config = dict(
    n_experts=128,
    d_shared_expert=64,
    routed_scale=1.0,
    lr_router=0.000917,
    rope_fraction=0.25,
    init_std_qkv=0.0194,
    init_std_o=0.0,
    init_std_up=0.0194,
    max_grad_norm=1.0,
    warmup_steps=200,
)
Below are experts of layer 10 (counted from 0) of a mixture-of-experts language model. Rows are named router (the router's row for the expert), gate (a neuron's input weights, with its number), up (a neuron's input weights, with its number), down (a neuron's output weights, with its number) and show model dimensions 0-159. Each number is 128 + 24 x the weight over its row's rms, rounded and kept within 0 to 255. Numbers have three digits each.
Before each expert's rows: "raises" lists some tokens whose logits its average output raises strongly, later layers aside; "mostly gets" lists some tokens that are sent to it at least half of the time. This comes from a sample of Wikipedia text that the model never trained on.

# expert 13
raises: ".", " other", " new"
mostly gets: " their", " no", " His", " his", " her", " my"
router:142140115145119118108148159137105096122169097129127112104109172069148139128152119108076122106139124112153142097103142085104162112153076094119119125125161109101167105156171102154123093092144176125109154139171162139136176150074164150112132135101170131138123146087144145144134140165128109127115129132144081119120158083118109079123116157102130114145144155135132084118132140142168127122106103147112116126148121127145089124128100170119136144137112105118127138102087134107095144130164125
gate0:165159091160119147108137114123118132143166090150121118131153122119038128138079141134126157108085107113141184070105099141141143119115136146118120117137109133123120158116148113138132114101150103155096112109130114076112109124166111125157157118153134111118079122141116122162113093107097153111122115118140099152104118161145114130130108142136163171122137152110124137126119151102086109106140156179141166111092150128095131137093099101126141134092184109124164132132109117139102089116118087
up0:168115125102138162151129165099159092102139115167154115133107116128177137132127100155109133125095095093119127141106146131109113149105139080124135131106117112094128166109125094155123090133158132132150115138143115113094146116120090132095131121142141146135163148116118124127147148128100037153109144098115119133122136170143136072128133104123119119149187162141109112134156166156099135147130148108084132134133105118103132168162111117125140128175111105095168143151099198134105145148147106
down0:136115102149148147141078113102147123134156112114146099110129118127123151115124151142134119136095080138102175166122136136128123132157138162121172113116097076124136149129137115156117109091159094172109132164207113147138128124086118141111083098136151151095112119133114151088138107079142154138119128126133101149111093152130086123113096132152149147134113094121183155173120140159139113164075118125119153145144114123124120156133116122136118132147104145165166131130179124129098112093155083

# expert 21
raises: " also", " which", " later", " previously", " otherwise", " of"
mostly gets: " story", " concept", " idea", " method", " ability", " sense"
router:073139119137110108126087162099121148140142152106172128156124139112148164135126109154117118128129112106157148158141153126144153147167160104155105106118119092075097139137110127151105154112146175106133165110102137169173150124162153102150130119145125159157111124104128104095137121140120132155116140180105076042152113114119120129136138178135172144111125152115151099164153153138134139087142117133092133116138143108119115110172170157123140125115170129129101159097114145118130135114142106
gate0:144119117108128100146152137144116055151111138104122149179120099149136098132145110146156107182115144135133138151162119119141118101104125126135126146138097153124146110107113141150177155122100137155101109091134080159160122148111138159120183117112113094118143149119101112128115128143161139130134108108174140125072140088141169098171116145130097116153126095124136127118100157091147139150122098157109097161123148120121140144113100099157160130129119128126099183141134145117187156102173085
up0:166111107101119101146121131100143074152118153100083185144096070155128098104147113168150089079105110092130129117120150163118099126106126142127138143115137132140148125102141154166134133135140155110147089127140129123155105159098092142114138102177102133111116098143113115139152134158117150143141103105129139147097099117124175122141129147116169150091145132153126118110121118120110106134099109104122162147119166083093155110158088128099150162076133136124128146140133133092143167098161174
down0:131147133158124128149131130116139067169126126107156132109113149082122112132109108131099126111172123115084153138145138118163139114173093114123084141114091120120140131118168124182156112166087154183129126111152138140142133148106117179161168109109133132110107120115128147124117158110112141144111136122139151135139109127180129138108148130113147089090127136148182084103106127106123107146107157152141138145082094099097109120171124088120171143140124080140149126132155111137195137126105119

# expert 57
raises: "place", " she", "stitution"
mostly gets: " process", " fire", " anniversary", " influence", " work", " roof"
router:078158122131103094116084158104112158121162144121153117158104146102165146126127105146121116124129121110148146151132152123149160140138153118146107111124119089068106121116122115131121152116133163107139171107109132159162150134156134102119119122143137155156118104116120095098141122122117114162109145194102076007148104116128124142131147182135163132115135147129157122161141153131131136092144118134102128121138151105127105117170167168119140107119160148108107148093116133122129123127138106
gate0:154109168142146149113147111058107096076111122133118159153133098123093109122146182140121100149122161118111102134101116099108168138131121112086181150143120111151148125108132067144156078126121161136146122082146133174161159105121140147106108142110135173122135111143098133129084134152168094155150104123115142142125140149126101153165118124109114128163133070127132172126113097133097097126128102126149126081132149111157138151140117158117103156138132128124123103105140127097162143110124154
up0:109104098141116183169129091167136145121134100140126129168124100165152161158138158132127155171146139097102123097135139136143132182145127135151132140110130130120134163152160197115128134146170127127128133120132111132201107130129163086069112166133133128135090123075140100145125134058123109119112128132141110132103090122166130144129141131133145126143139133087137128103097144105144101152164105131129136145140154123131148107106130124132114169095146099124109148094191116102115130098137144
down0:138128118158079119125084110101082088115155122105172174138159150111133131121104104132149138102089110123094117148137186100153110112124150130140137120124112141132098128110139137134146123098152132153101151114147133133171174092081135119125117175135053128142113099102177100140140117136095132114108097112067103119178149179132144121122139102134147145125143152099135107109140121109138156114151090106119133143124096123117146121110087088139117113175115113097134124102120097136126103105129097

# expert 106
raises: " in", " of", " (", " with", " for", " under"
mostly gets: " land", " Coordinates", " government", " services", " areas", " city"
router:093157151144117101135088146100143145138140169098191138170156132112150128110110100165116132137132103103148112173113135130125134112137163090156108115124103100086093125141112125134125136122144164120132191116109133181161144139158167106118119100166101141146134109102131111116147102120116134153116135169106105060151114124131133144117141174143153149107125165127132114172163156119104147102115161113074090120147164129106126120175179146123151144125161121096108152127129136128142127123146112
gate0:081097101160105141175164137103150136118138112170160144112135100135156135146162166080104149175164124136182186143131130078113112123130101148108127136129098142122130146151138131110129105178152112113086120127104119115106130160075103119105108145129141150093147177108113149119130158133107133094129121137154141164124144102131132145115120141115135160141141111151091136095094109130158102133120087096154151141134171134130100113083130136145135155135145168169134137172131133129138113118080099
up0:129120165130130123124133113137100129155129107129132124137087093129133123151125120100084093095152177123114136109152137111164160106146127116137050103146140121127095123143123111111097089142126092104166129122164126123085088092116122116148147096108132164132127168116109126123142104132133157119109112136116150161128155140119137129124096171113174096138138118097095084124092182144127120173119099089189157150118104099138147126086115120167086119120127105142156138111109161166105128104156154
down0:144150154141133141179117114129110132102147131123132111130132139148136126125131141122079101078096108133125134121111118124152121106118137124157112167113138165133114124167144165116153119083109155103153124128119105169143143185163176122104088116140141112116179120158096123136138111117081136105141116108179105099127090102157136110107106105112132134129156160138155131136125094158063098185127146195135114137064109109107123125140124128168119129158175123121128134123164128117118152159098130